Weights of a small mixture-of-experts language model, trained from scratch on English Wikipedia: a shared expert of 128 neurons, 869M tokens.
Below are experts of layer 4 (counted from 0) of a mixture-of-experts language model. Rows are named router (the router's row for the expert), gate (a neuron's input weights, with its number), up (a neuron's input weights, with its number) and show model dimensions 0-255. Each number is 128 + 24 x the weight over its row's rms, rounded and kept within 0 to 255. Numbers have three digits each.
After each expert's rows: "comes after" lists some tokens at least twice as common just before its tokens as in all text; "gets" lists some tokens that make up at least twice as much of what it gets as of all text. This comes from a sample of Wikipedia text that the model never trained on. Tokens count by the router's weight.

# expert 181
router:109123131117149115151121126122176124131135138140160106136165147086139159168106143163162121152154128144130141144138127144103105119160124085100123109118112155100139126123150143121123101128166166119113148074111126155176110144129134131142159159122131095134106197134139137148138080150100119155129122093095160152121152091142178128122118141120115118125113135136147175110111163164133131088104127107139101153103117156115161118128130141122099080151165133099154150125139086127134096121163164142110122097099079136124144116124087130095129110066126116117096122161149136132094112149143127144133139124104131091107113164167148122077076102087097120147147116154100131155095116108112162147106150095178197130107139119142125108128142153120087139125165139154107094085122124132140169167102113
gate0:125095127135106108176143116108141131176093149124155123157118113164163114101112160108154122139153128122123140146152127157093155173119114138123150109094084141105144092127153119118104118113124118140148165141099091131165118183137164129125136109136141114164164144179187135153145127154129114145097136098113136139137141109144133124136085170134065132163144123143146173116106093139142143108111134104125125159073122139160107116163099115121104114123133149103121126144121140154187129084129144162102086132132076185128119124094105143100091095102119094159153128164132127135104092151159138105152146126102118118137130155154149096118119106105108122126177092155106122145099121117097130161106111087147151117127138100160161109105149134105102160105112113127105118083101102140160159167105108
up0:123135109130090134122098151103126171107129145155131161104097156148106108121121096172123140110119134131143129114171121161115099109120140113147126115168168090188129117150118122123123112140111105125153095131135089115087178117121155126135120101100130143110145147132150131088098114121120119121151061121129145075112138150152090136101168121125138113115149116156113112112128136127116134161138085096087112148108106062140149192107123131108118126124159141131159146095109127135136111119081129106155165118148094072118129160159137134131134166072068170146129172143154127079170115128110155126137126154154126170148114127145130102142162114133088111116128148110108150118150102103167146128153131125149160165173166110138145120124124155155104119163118087096120136156131162089129155123152128
comes after: " |", ",", " the", " a", " September", "|"
gets: " ", "2", "_{", " high", "·", "IN"

# expert 126
router:104133155097144123165160077114156113111107145148149126133162149127161153121114149153136159122160122132120146165161164128118142157152117129126145120088099123116152113117128148074077101108164176129124134082109119120176120141143149149169168161142167120119130153154119130161124089126120101144089163131100143127141146082134143100140094131132110104138099140160169180104108140132142142083098136086137113171135128151150167088162098160115107105152118125113132173134114098131143091090156170137106118097098097128141149123136130118117117118095108082136097135144139129136093122156149148119158123106129159130100091154145150078107129104118116088178173111149113111138141113119114148139115122121159119109096141145176163098150119139133098163150175113137104107103111102168107136132119129
gate0:111151136104147117139082069113174089076090155165130161098129103129126089115101120117106168117124130100129139164148159165107160117124108132135097075096169124107149110123101088174081152132153128131112132137150137142135117161142082126157104191159157107144141113159139130118124147135150174136142140134114110140086137083101128157131172138131157118122084113118123126103130089094128127093175145125110155124121114073121148098121132155145138071144123140139103145111133131152147144154134127115152138138104134113159106111142145122172114100112126139061117139129136136136133151115114105096127111113133130094151127111133100139109109133121144132169138149143138192148105122109130156125058098144123131165113104096180154140137144115157127140144142105119119129085155125166087128106117129
up0:134097126170111134114131173126079114160109132135133149184141131120093154129153113172112140105154111160125125134082132148135106110108100120137135147131149151121125123158100132174158153141143132137122148156105137117136146173118154096107141065130143143151116144163121124133137109111101121135121141137125112130095169160129170167075140144135097134126168152135125144176138127114152179105160105131166138150111122168107111133147131102095129152084162133113185130088114089136120110137122109145143113108109089107116105154096139166108150120176140134168136121141128160085131128136104147108134087133069111152098143172138113110134101160135136117135154101111120076108132132151129101111087068087096150136151098116121156134096118143125135103142132174096174116077155136103133133118133098
comes after: " the", " of", " a", " and", " (", " in"
gets: " ", " A", " anti", " C", " E", "("

# expert 185
router:103111125152133082148130090080110122163111143135153088114125138095161142172118135163167159164154102117100159149175173126127144173146118095109187108118126158116186115125134132118115132119133170163113188120120120129181109146143143164132121151141152126154065160137142113137161084136109084137112144131115150149175148113150152098169115127164114133143112152145127158131122129140179151141095170094140106161123140114147141108131107159085136107125107141104150147154115093148134112099111115158095109111103118162140137106114055157109122095122142090147093156115131127147083127131131157103162127130116129128129111136132116114102101127108105094129173101171072103146104115123097134138112122116135161112110137131146122122140123130096122143131130131144129078114101136138122153116130107
gate0:098140125132129066121118122179118151156120149123130112142124115123134138100138131183122141173121128102150160147141137138084167102118153076132149112153090175135102149095139167136124128129108176123116140136134129109147103140127094127168169189127128127144150136133112070141170069143133107099090130119124113088135094118099136121103167140174132054094135166150109144109106123175124154112141123149128114170121101128144085128112142125171130119128118144085165114143147105114127097094123130127139146090119086127150153097107149106140091128127133162151112137131160103147137127137120147126139130119126143105106143170150161151090134121156134149150132116098115094171137089123125118156103125150164156145127120099149151092136101150121117136075118140120132092127082134162112130175098159
up0:109135118141073131131150131151104136116130137170103148130082083156155155117160133150125135104135089054101095109112170120147111107125147123114123153160122120148100124140173100114164153143123148151151104162117131132152116159142135133097099105178128159133075114142148147107115156108135141094146078146160082146111096118117138159149132132122150125137185132112089119140125104142080083138155107214120103146115102084137102142103150136111124140103131103130093083072093128092148150167113134087132123153145136134083119128131138118104162135123161120140097111122118136149111104083105160138120095113143140107172133129125095129108122136149148107140095127113096131129135115126096101116156157148117131162131115123093120149125098149126106128156123101093143091160144129129094092101122131
comes after: "\n", " |", "|", "==", "===", " =="
gets: "\n", "==", "===", "|", "-", " by"

# expert 133
router:140120142131134125147129096110144180138105149146142108148139131117132125114101167140156168155148130160102169152136125134097138148127145097125135105140129122126163127107155141115108090119136148151118155108094159141150143179111136120135128138114151104155094161146160091142158123159094135099106155117116132103136136133156139125105124161135119099149131129144180173122072092142195155073082138111168091159100123158117130078139143157083136121121095180110127109166098098182157115130144179165131117118107144136157115115136123132121102114122099123139096143164164142130114162179155114130149132117121147111117122118146152094114098111142088110146174075118095092120134117099129140147087132123125149122131112149137134090131156151120119130100137182166097096114098153133141170128093108
gate0:135112167160147139098084138160138137115144125132126145096089124129098151111043140129140124175162121094113115117131121161077134110177142131151124119142135123141127142081126177146108134119172086137129123096121095154095147095107128126102152108147143144147210115136122113148118131147152132075101094105114129088092088158129106141195142176137128102149126157138123144147119140137131145184137115126099130097096148185150129109131125105154129142153164130136120125163071120174126109136170107096140115137158114155130153131113128122129105120125108099133111131160127123136140154095121167161146170137103164146112166125133092128088099143129147127112133137147169110108118119147129131135128118114065120133139093133122097136149137146124114143117144130142120166101122160089128090150151106
up0:161138147100134129112113143153128116142127069101116145159089117133106151121091148120142160129148123174116138130079151119172136121158097140103101119148111100120092157144167170136114156150139180162132116126129149109127133108137133115145131147161113124123123125105112107149137133094134110145123154125118127114131115110162153143126152107111169076075085137106138118123103137127121085145156157108117138118151090166098108131136125099148184121134111124061107126114192140143132124146164123131101129164090149187121158091103145134129101152167120118165115102111109124108136139171128137112119152122113125122139121145134137090133149113148173053134124178118149136130144162121136140155146160113089171091131087090117090176087115117110135099114122130126154133175152138158156108125154148
comes after: "0", "5", "3", " con", "4", "com"
gets: "0", "or", "i", "ic", "er", "n"

# expert 150
router:109124160118144096138134127119151141132130153135147110145116192103142125142109145150139136167129131121131139143146134128105144113145101122118148107124140139102120081125141169134095116128153126137117181115117102090131121135114143125164128161138146084173125145154179122140165100149074127148113158081060141149152142090134130115141137141158132113154079137149137156085083100122128136085108162138137109168108121129153149122125141135095122125129139158089143111178117116161181113077145161141099084100113132145169144139122120109117096125098111122120128134185135149142129131155169100086167145108122152107103115139136163124106096095122070104147152102153098115130113088119087155144118094114146156133110126148155162080148139117110078141135143153145109114112096111141130140140085086
gate0:132127146141095166114118119146144141126109115164116122061127175142150134155112113104109088133090113143132112129129155127102151139166141147112149113140123150102167136090149135117070120086124113099149094116131127111158140122088101123099126109100088171082143177115118168161118164118149123112084158095109132144147159103144111110118163144125107145134132148132125120151141149114136153152164147085119068149140063109117144120133124143149112153098138132128143109105142103134115116147128157113143148181173109127148084124123126107125110138119129114072132118147116157160140150107139119130167131181111113098158137152134113132064143117133163109129135145096090161142106078104155092098140142154166135132145150127153137162133116094144108176112120116147155132126135152183144091166125162
up0:102149142117154127119121123135137131110099122110099139145085135116108135139123105094108099160073119151122166147102130144114139135145141101143101129136141133132107130116126101139119103141183112101147112078150112097125137118076143121129093167124096120125169111119108143112105160128123161124132177178160133126132112145138143137139162102084114132133132117107138133115088165122122135095164122118127120133155164132124147168126126128128173134156148119132153134132148106136099145104135110126132176141123130106159056125137136132175120165155116144079116151181125118115113148138129099141178091158165140176121156114107118093133136130113115138133164115050136102109164124175137115129157129120140154138121112158149216097125134162147145129131155147126174130107170133130167177121087172
comes after: "0", "1", "9", "8", "2", "3"
gets: "0", "5", "3", "8", "7", "4"

# expert 124
router:127127147119149104168114107123160133168127134110147109151147121109147141120125157164170155155131109117132171151194152136089138133115123092143109121119117168108149135126138150117112126096133173161131168111104118111173107136139111127136140140137152089142122127150166108166140091160086105166090181155097156159133131135135146097178115139167137134127080168147175182122109160161139171107078164126130106145126126152161147098139117119093105093123139127132154131138112109134148101105132136164115114119097111171107115117139091160125094104116132120135099126141114139133067100171177164116152111108131127137121107134122143126133132086122073112149136091153107089131100099132099135167113130102159171095134122096121139081137142102117126167117137097134128114107116109139126125165119116
gate0:122122101146128089140143103139130157138127117142110114157138127068120137201080135145089135150151111132124182167123096150126119168165137103124150116127142135092167112072128173120126114094133101142127174132060122146113128144174134142136145136199118121145156124110130129126146089098129119147139098143120133101136131095111148118141070135123089082141110137133123150134118139122135124116112157112151149176111117138129139083167133161130104119164118147112147134151134091143120084073160186118132112144141101138152118154126117132131125109093145153120133148159154135167094130120097110102105178108139133112112084131141133145099119092129113134130134101140095105167132122112128108137110124109132122134093165149142148137136174107086153125167133136139074100082082140144136144158106120
up0:099156167129149156136118136095116097101095165128125104125121136112165185133161128119127079086124127144117097132091096134170157131099124121138147117087124146134111134122160183115116152137140152104126113113115137143117118119149134130148147128111159104138091141112114137148123118147122077090125126140132133117151137155137146094144129140130150119130135139123178151115130115109156164150153103149127155107157127155163092184092110150129127120134146126182152136144101173081129181110110089199108136129106134127097140096112099116089115154175108115132106136112132133117160112140134173158124107107123102153137116124094147127181118143117116099143137156105137163098084142113075135131145094118126123120131135132102099103111078145115085125102135153110177188146169077145102166138153126
comes after: " ", " |", ";", "1", "0", "2"
gets: " ", " |", ";", "1", "0", "2"

# expert 104
router:111133158131142088152141126148130122145138174136154105134139148107165175150120155150161129154146129116141148138143182152145140130164130131114148112105117159093164107106151129140124102105139135154123163104104084132153112111146139131139143140158135103136131154137124135135148104133094121106099142104092139165138118079113154106128084161130140102132114131150142164115114143162127149106117159118132105129120127167131144104150115127120124120143144145098161130186123106129142117098140164116150128096104094164159136114144089142106107090117139107107088142137146168156083137142123190097140139139081135116111085144187140104111104128099131110110118096160074104158089116106082127128128137105147178113121122162141181102139148136081060148112129132150122120111120118157169141166087071
gate0:111109147109141138115109118110130124109113168128114123115098137078116162104094154141140122133085142095151119116131137115122113199125143135106141102067139082129173119112130138082163110115102110114097140109155120132121130117133167104116126163138127114104109147129155162118127138152156164158127138114130132085215145125119123105137076146118137124155161138147117130154137141141133096138142144132164145120093107135111097091125109155119151136162120136196097098129175134189126149164123127147126110113130104151133150120141117122141117070117159081146139079140120090163137093131105171143127124115124158141145115117158116122144115098140136153098144055086129109145133071122134126144121137120093122144109138151120100135136132164076074135110115133147125155121111154161091102125147105
up0:145111148123161089193132132118135108134172134105114118139131189136154134120121109140091150119138129162116133141162118127095131097122119161126089118102117156176131163140119147112141127126174124174095132146128133143126120134122137148108150119085160171171101127117102125135137121134122138050141139120133135143138116176141104170130108122130082124097145127144161124128128118149161171132114162142162162132122103185123162129140101117157102128080111133088137124128146120126137112139144081126102160121112158125097200166126163102110177091154134155121101165136157132160097129125098096100121097118079144116143194132114128099123108131136132111155138113135124147130123165093117130163104091098173127094122147117117080076128139137111134134139102149107096126099127113122122162119108148
comes after: " |", ")", "|", ".", "'", " with"
gets: "\n", " ", " more", " with", " as", " also"

# expert 7
router:087123143087141099183150132124133133160136162126135096138134175095151152119115167127188126149118126127133146139119120152103142142133118121148164127113112128107119118131154111069107078112154151166133156108094103110127121109141135141140146131159164104159125127146118078186161104138098112135114162095103129139128141099151137141140080140143122123138109141139133150095105121139171135119118145132141114140146121145150113079136109136091104143144131136112188142138122112143143134081136129158105116085078120146137152106117095125076112111097115114105113153140168125148107098129135156117124122096111146127108099138167161098124109114093084100130151088139080105127126112090107155155101119109118159101138166127175125080202158134087085147141159122159113137093114114152139132156110129
gate0:120156141116107102142160133129130153131139126144103122146118126111156144098079164118125139102120151122106156130111114137101152091157115135171124102138154095127116146091095129105134124123177137175158141130111127083118128118144111122110120103156143124113152099159107139113112143135152142100105148132151117122148147112119111150111094113121147139127127167107136136110109159122153152124129155146170167149121147107176141104126127183063106128157111111076123103101144140132116133132120127122126142129064131168118153090122214128123126126148125147131113123111135107111103163113116126132175099099135111108106087114114098104116126135128133174144159142098152120174088103130137105127131156130100155079156100142162101098168208131047143151127141104112124133141122116117085143149069148
up0:091132162150142116114091120111113102138096159139153131113145166114110137125150071129074111127151129094113109118165143136147149169102140114130077145104132144118146129155116123167141162112123111075105133105141142108101151098127144157087123134134125158144110132113153085098129121138127110160123091114138122088123105114139132109128171106172130166134088137114153141121092116114134176098143098123122079097164098111125191124149146067109145112184124133121134160156109105112130124124090126128143140102113135084132090098086088131128116152094121125166123139152143115132156095129133128138135140136108111112154158161104129121143160136112154108121140120144080108108120123155148164150133132164118136129115151098130211123074107138157095153098146169112106139106147117120162108078150130
comes after: " |", "4", "5", "6", "0", "3"
gets: " |", " ", "\n", " the", "–", ";"

# expert 190
router:111113127091145098174153128137143112165143167157147111168125144106129141146120163179167147142151089124133129170166120117128158157152109108110143092105124150131146127105128131106106092120145148155114163099112088099167118141145170175151154147140161117118089156137123125142133092113126122153123144105110141111152146126142143108136106147111108106166117139147139162110107146151134161133131159110141090125140128162142127104145083154116113094155139142124169124163128080124158111131118137165093142131085124151114164149126098099089101082089113112152124142140151142171091097182144126103131144092112150121113121109190153128125091117108096127152140128162121110150103127108110154142088123102121156119081168100145142103160121126092088157126121137166121106086105104154124121152071108
gate0:127109166169145112153148104093160116138111132152151120119190170140184132125082116116144144147130133141126143145157163146099126121161102109155155099129123146094123102132135152089131102111150121141146165112084131120144092151157120154166145130159140100147103161170105131161150103180111142182102152118108103135135116094128156116122071171167154096148145131155139169115117123105160113104113146100159095158105131140113104084112107148136109115130112146118186133134102148141143111107127135113144103091155124175152143105116099112113142125092082123140122132146134147161134152163137130128175156131095183106100098157144134124111106114100105106123147156167110137148134077110098141147109129103145133140118138140178141099149161135124132143168147139162116126138096113138159146124094093
up0:143147129126146132092120141160123148098139117100119119188131140121115082113093110121107090136118140129135133098097157126151143104144169110137140111155156157140095137158131138139164163153128086092160105144099151099125150095095158121110084136174156115076149120085107174116073117097159175181147118156161118127120100120150134150100121092157154129144148103116127104185166147144122128137124127131117135094141098114106102162092151103127147118146148101128116151103181164118084129148108120107129130129125153135150132152128134115103188156121129168132138116089125124121127110176128127136138138152139142134146121118118123153127149171127138159115106151131191142113162158135119098100179155128085096133122098113131103119087147108142148108111116117133153159196141170125139122134109139
comes after: "\n", "|", "\"", " |", ")", "son"
gets: "|", " (", " ", " |", "\"", " was"

# expert 156
router:103133118125139137159148112093167132156120138122139068150147146126146174170115130150152132138148103100133149152155145129114147135119117113107147133136095179122132166134120126110082097107157141143102140128126104081109122138157127130135159141113131128151119146130150100157173115116140101140099118128086156132162150097141131054155107151137145135162114140160188170107115126128166124100126154131142124128133140158182143088139116140148114114139125140117136149166102069138131082115120148173097116101129100141127168138137095162074097084119155111114108130169128141150092102131140159119139133130126153106085129145138164105130127101117101103115144118132065105147096096110100143159118139096144150098110150146149138092117137116091078160118155118132118118070133131129156134181128088
gate0:148116157108140116154140114136136118141132137150148122092140101092126125131095153126159151162127116123113149174141130097121146139137099117102169097081096134104151102113144144099141103102135140152103154091091111121151112128146150118187126142148146107143112166158104104153154103156112123141116165102114165140120166115150156150186148150195114106171117171113128162093145156123145136103138152088145126152063109131166124118130099135095119131143148156095160106167125140157162123094131153114138089149085105177147152102097118116139120091114143140107114129148142115134086124148130144133165153108130103117116091147147156128124107151114103103173167132151140141152099113131139156155090077124145148106129114106125160137137142124127113148180128157159128091096103099149107146155089090
up0:139124153172139124162111110139089120132098114145091114155133131146139123111140157137109153175130092104157100117102155124153156150079135115114155105073138122104121114114142115131134162132159149113134118160117156141138111131116120125067142128173109148115140125135137154130112109127135114106128109105086152085134124116150163130116121170100110170134136098120149136130142094133132119128135132177132100128135136175161162136131078173147164149160114133075109182098150081161172166129132148125107125131113085181125129112111089137131108137105141139160107105134107110156112135091135129127085137133105175123148100137135089116152148118092099194126119118106113117131158080053108131135092146152109101158110114113138173118167119132138130131130148170148126150153137093149165145103123111
comes after: " the", " a", " an", " of", " for", " and"
gets: "-", " re", " un", " more", " \"", " and"

# expert 3
router:114135147148151098146119113109149134142122150166125134122163139107138136125131141160156123148151116114116115176123155148132139158125114115150149106095127139074152112107122162120133113133157141131117149115111098121155095160130122109145164126165161115149083130180137143134183116170100133137122129104112144131144111140119159093151101114146118104139101113136166164097098112154136131081108145100137131146067123113107174128147113169131101098144145133123139142137103136136173088100106144166120133088110125128135165119112127128118100121093134151132115122141143117161090125145165130095154140092099157116128077116105125115117111084077096109117140110131101095181097121095096117161111128096147155087082136120173136090140127125117102131162164148147105106070132110152164162158063087
gate0:132098149150120145147126129087125133109108149165124090082128132162096140157119134144134171147196103105146142140117183145086102086117103133112122155126140100133133136142168087125118148110112122138122130126130114143115061118176110173147172152115134133113114127156145105127154121122109120138118193157136130134144134080129145145182145178109148103148107106125126142150124117135076136150123136094176119102123160143130109120127112168088115117095103127157160112163119147134121131129144092129083098103116145201137115141121112146130103112169163137148147158151156119130140119117107118121136123137100175137109088126160129100124073149131080090101133150134125107088104151140083137096101130119144121133126119113100127140132171093126149105114149125130092129109093086112076155116142124
up0:133124105073149114128113132153084105168138086100128126142182140110103089145122136141103130138078128138104128148151100137122208141151136101082147119080082154167156078144095161117147133133133155119155145144095131120123139159117156108122096121154090087168173150147108132161153107114155119138125121082123112171104114161162139160109110122151088149115135157145097136101130114137170123147120141180089116107145148141133143140127117106151088114118150146080135140089125116137131106095101134116114158151126096086104169127167116101085148109132102135095100147120114105121098127153152157165135146102119122122126168121128136143130177133122175134135152120107118124158114108158190162142145110122135149141137138123107136119152126157138150134137133151131134123141137178180140131130105138
comes after: "1", "\n", "2", ".", " It", ","
gets: " is", " was", "-", "3", "4", "5"

# expert 22
router:119127113118131083161127129145151113125124156157120112175181161094161141130116173152152149140132149109118168154129145136121114139154109129141124089138086136085096141104154125109106111126157150150104171096099114106148121142153140113146193152143149112164103161155154121141157100160130161140123161134099158147112137080135151150128116141139148116135098128154136168119108138145181149097135138157156126128097087135131129088157106139105103130157169174097162149126130063132157110081093155131096101110116095152138160109091096140102095135136102162114136136159139134125103136141150118085129136114119109110094097108141142111105123129116089133142159109162057115107130109071086150157110143109142154130113140122127110115148148113110113155139154134146127116107090156141122129119152078
gate0:147146152128110150117124124113136152111139143148139127106113140100122153148096125112133088133134119086173147137132128101122109126140136130154137064150156125105136128119136130110059115101135162105137142101126113130166121097130112122108129105141122143110132074154124112120127090127159094132094128113116097105176136116166125132084095153095168104144107165134118148084145168144171118131137160120148130155133097137103167125137124152130175118149150113156180127094124120154108107133102149117093131112123097106147168085096154111156078122112099159109104135183096089117154136134148108171141130140079137130133092105151187116131095144134131120119111178091103146137121071153111100130138153123158151131134120124135158134187102109112138143098130116175122138145112154128171073136091113
up0:114126110131153162112125103120164105150133102166126136107150100146178083139146178168134167131125095114128064122104103183126096121132129128130117167129071123123123134122125115085123133113157112091109109120159137119106113164176152179101138133128152128166139115144116112082106171068127093184153115120153130123107159073140147090118152087125111140143135143150144149103129132123122122139115091131113114129113128115122149156177092117099102095135096139091104145124120095097119096138137108120104124157090112126128145118116143109127127125144164104141114164127135149127122106118107126131141153111115112157119092142085154103104144157111118155164165114098113124131117138109162148121119146156122149140104170075132190166133148142127136147086130108110161135092116140121078164086119132
comes after: "5", "4", "0", "6", "8", "3"
gets: ".", "°", "'", "0", "}", "5"

# expert 102
router:112109144112143123150146086132124123172118124136144130134174146106158139134131155152170141170126084133138134145147105121092131155139126099129130087095113146074144112103168177115114103088147152139136138143101092125148119164159162142168160150138131124138126158138141100144168108122100098139121183106091159140144164133166162085157113148154096123156121137159168142095093127133146128122105157104172088137114140160145145120185112131100115122160121170140151131147118111166150123087139128167094125124133099127165149114116114150139103124097129107128123140131118127135074106165133157121163152113108176125081111184125141111125099102126120115154124158134100087151111102097113152143086107092134155098098128146145132105143163143127108162109155168139118117102103119149134149167099111
gate0:131130123107136117110094147153096125074140140092127131152136140165167104078139110120082147066154122153078131121094127123155142071126112120144133115088147154091100127068124160106109137115104153178108112148161126117169141190107111111126109094108128115103132146150100125115081139101141116091128137151114101157168110114145053161141173113127118127141137135129122135125113093127113107102150124109120111154126138126143159136130092147142181156146170128139100135124125134084158127117141192135066140169127127160126119160121137102116102161166136117157086098106120135101118161107156134138150107117099115138112118145104113093143150111119120123121140119077119155124154167128118127095127145110128137131134105140104144118183104142146157129122102112119141123165119118132137155133181126
up0:132099193115114141156144086119157133177103166115144136115165141144144147136105130122117082132136141153160177179146139129126112131142096112162125148101095131100106122112128098123096129137128127104105128142130131106120107080135157157132108169123116167153122132139117113133167087109155133155121130125135153111078139129129198115134077123161128115085139137108095129153118117124114142139097133125143129077118127135130133128115134149140111123159122150125151134157097101109138118113127133078130102147091117078147164118125159129107124128146191134082111175106141086148113098131118101126144134097111089156112145102143109117074126120139100105116108131141146114125119075112155155124147101140197130116132121059131141136093174124160090151126143155142156083128119165120179146131112135
comes after: "s", ",", "es", "ers", "er", "ation"
gets: ",", " and", " or", "),", ";", " but"

# expert 30
router:144102142130126131154130108117146139158132141139185122115130129107141127148086144129134157135146122129109163147120173163137119111130125064142161063132122122078158109147119126133112105116144143140116147108105095101132114118120124125123135148162115127168119152139130074188147107124095075145102131130071155128156151100171167113159127144168121125147108155194142154117129144132148138125111169100137102140077134138151140120121108123082118076141135157154188124156119117151157122140114110133089095127110089160137152129118108127102084132099133131169117146155161140158092125140133129080159142132114137117098113123155135073117127116126098107145146112142084089176116107123088138135110138115131146120123133095106169126164132102112097107112150121137116115123104123133160150167119064
gate0:093137132126108107148139098104140132142147135148170104146116143132148165087109110112114134128125107103124133158173159128116122146152123109136161148112108134128110142091174081108119095137108134127139123144141106088104129129131176107159132157174137141133150120152114149146123129125128069140154145134098142122135119162114189113117121091140161171144086146170081128135091116135103159137078105117095153131075157128127130120103159152125096139136120147148124143120131144167163136117137115174127170129153116069123133149147087126128108122154157115102143170129099096120151137170144146082087127141103086100113129161146094104082103166117105160146152111131135136146085150145126135172118104138086150124082104136125166109134130149110153116084151091149097167161121134171160120109133138
up0:103138110176128128100126110124119092167133144125137123091121111143143191118136161109098121150125131144140085119096127087104127120155140103130152142109141114165144130158132128135151124121170088129182140146122157147126120103110163117128109111090130134132156123100152090095144130114140127112108122113166159133160092114157098128087141087095087135070117101149148126141108132153117135121189137092132143117108126124147097088102149143151113114115174116106133106153139127147137163100139111128139085133096087115097109102146093135137173138162158131109117141120137111124123106100124099146143070125102141130071122148088142124127147137120148138108068081125084147140096119117118143155164166099145140154121153106072162119164151113090170119111137133134146146126086120160191118137127113
comes after: "0", "5", " is", "4", "3", " p"
gets: " a", " p", " is", ")", " mm", " km"

# expert 97
router:100125151136136116157148138092162150131115123126155114149136148138150151153093157136161128152143112135122148148101133105105096132157137087137148118127113140069097131092149141098105108107131165125093172099106145115120092159138149153122153158144144095164117149158121094151131107159103079121091151098100193161156141109165157143149106136157132133134104143175164154105089105133195141104118155129188101156099132158121130110142076106114124118155149157111181107137122118135153080131124113128088099086115095138141145121106139090093098119097093133166140144153153143171086149158165130137149155124096134142118107154126119097128132091103103136120157115120113121157130118132126148106109132129145130140115102090120161109141151147115115176146156130146129106119108098133116126131129077
gate0:129141148147110157134141155103150107162119165118138172133114107145152135079126125128131149116075083115105164119122122117152142083153138090148148091087136137093126119134113137109122107105075124139168123134128078094096145135106133134136124162159139125085161089110106074146131153149111094099114123133105077132122095139140141134123112132095156085078136162144093129071102111140157163117126177118133119131119126112143135128093124152148112117136169123138161109105135164160135143141139137119162115123108134113131116147144118130133098141150110168040152152171188166131116129122150129148131158138111139128143114111140101134120129128116113120073121093133132071189145124142112126091165105132128123089183127152128141130109137088123172120169114129132102137105107092126136120119143134
up0:109121125135095123149093194130128150158124161126155130175094119177134132116122199126126121119099126131158156081109108122118141099143121129137149129126134173100122110084130105142102127138112153142114121149121076116120147108127098135095155147143110137100146120128103087144128165130128120124124142136183113136154151079124138133158192144089149149088096159169126126114133119128171123111097154123198102096106129111127153102110142159116146108168129124156200137107123178163148129132121115082115080126140118134131100133152142112095118151132146155090121164129109149129128130119108134137095159142141136119106104140154104153096129116177126145155131125122147150122155133131170093097135121148129115101147075169078086147133130157144135136159083103112123112122152158117106104151127121
comes after: "0", "5", "8", "4", "7", "6"
gets: ")", "%", "h", "0", "°", " km"

# expert 115
router:113115131105138134153154076077138150166119148130156105150155167087174162122117124142132153120167111109116141123119148135123169139120136088127187058095087142128138137160141153086079095133129175146105158090125124107135119142156136134127179148144153144120090166158139142147149093129115112130084155136124126124131136109139148114160120174136112128135116139133207170120094107139163127089094155097136127154104160166163143113116082141132109118152152153144151141122118063156143108138146132133124117118128094116161146124117122147081105094109101146117120113132141112137118115144147133131159129118123118118142095125131147126132110119118105119174140116138118075142090110107099128171096129113116155126100136114123152100124138155114088132107181132119096087101112130172153122123136089
gate0:122138151116086130148134133113129148131122145109155116120174134114133112112081133137127140163112138174130172142129118153099154105143120111085142127147120172086116143119140166104091147062142140162118170079113126112156122126103150118131133127133122104131119121156127083139134077144101130155132116117104107148097146135134174109098095129103110101186129130118120164118091136105151138092122155138128070154107120163154132124138132124092117086137125152100143085115092139090179123136094172174114095119122082165133096126120116126101133115098130147169126139173134167135134111122099122137139112101100138120109121113171175107106112120148142123110140095163089154100094117127142129113135130129151181086138152140161160103140165100139124136132133178141099140143102166103143158150116083
up0:138111131091134079184125147172141093116150137162158129130149131139146165168150139174153095135118082086166130186105158120098155159132074142131101132123111104108148108106139092146129098152138135117082149160096133094093097155096124156125114122169147147149129158153105132158140151144129125138105126122146187141169097118146130131118120163126094116137107161139128143133152157152134156121122164135147141106123117124091143146157150169134142147085144141131102143160109127130079084091157137123117108132100122162112149076080134084142117075126125086115114138125132092153094135140157110105130118105107140109111117163127133112136107158083127129095158089106139108147141148104087139118117121120128094163081127140142166098085138150111128115110129141132147105133106108122107098105150127
comes after: " ", "-", " the", " re", " con", " ("
gets: " con", "s", " de", " re", " ex", " p"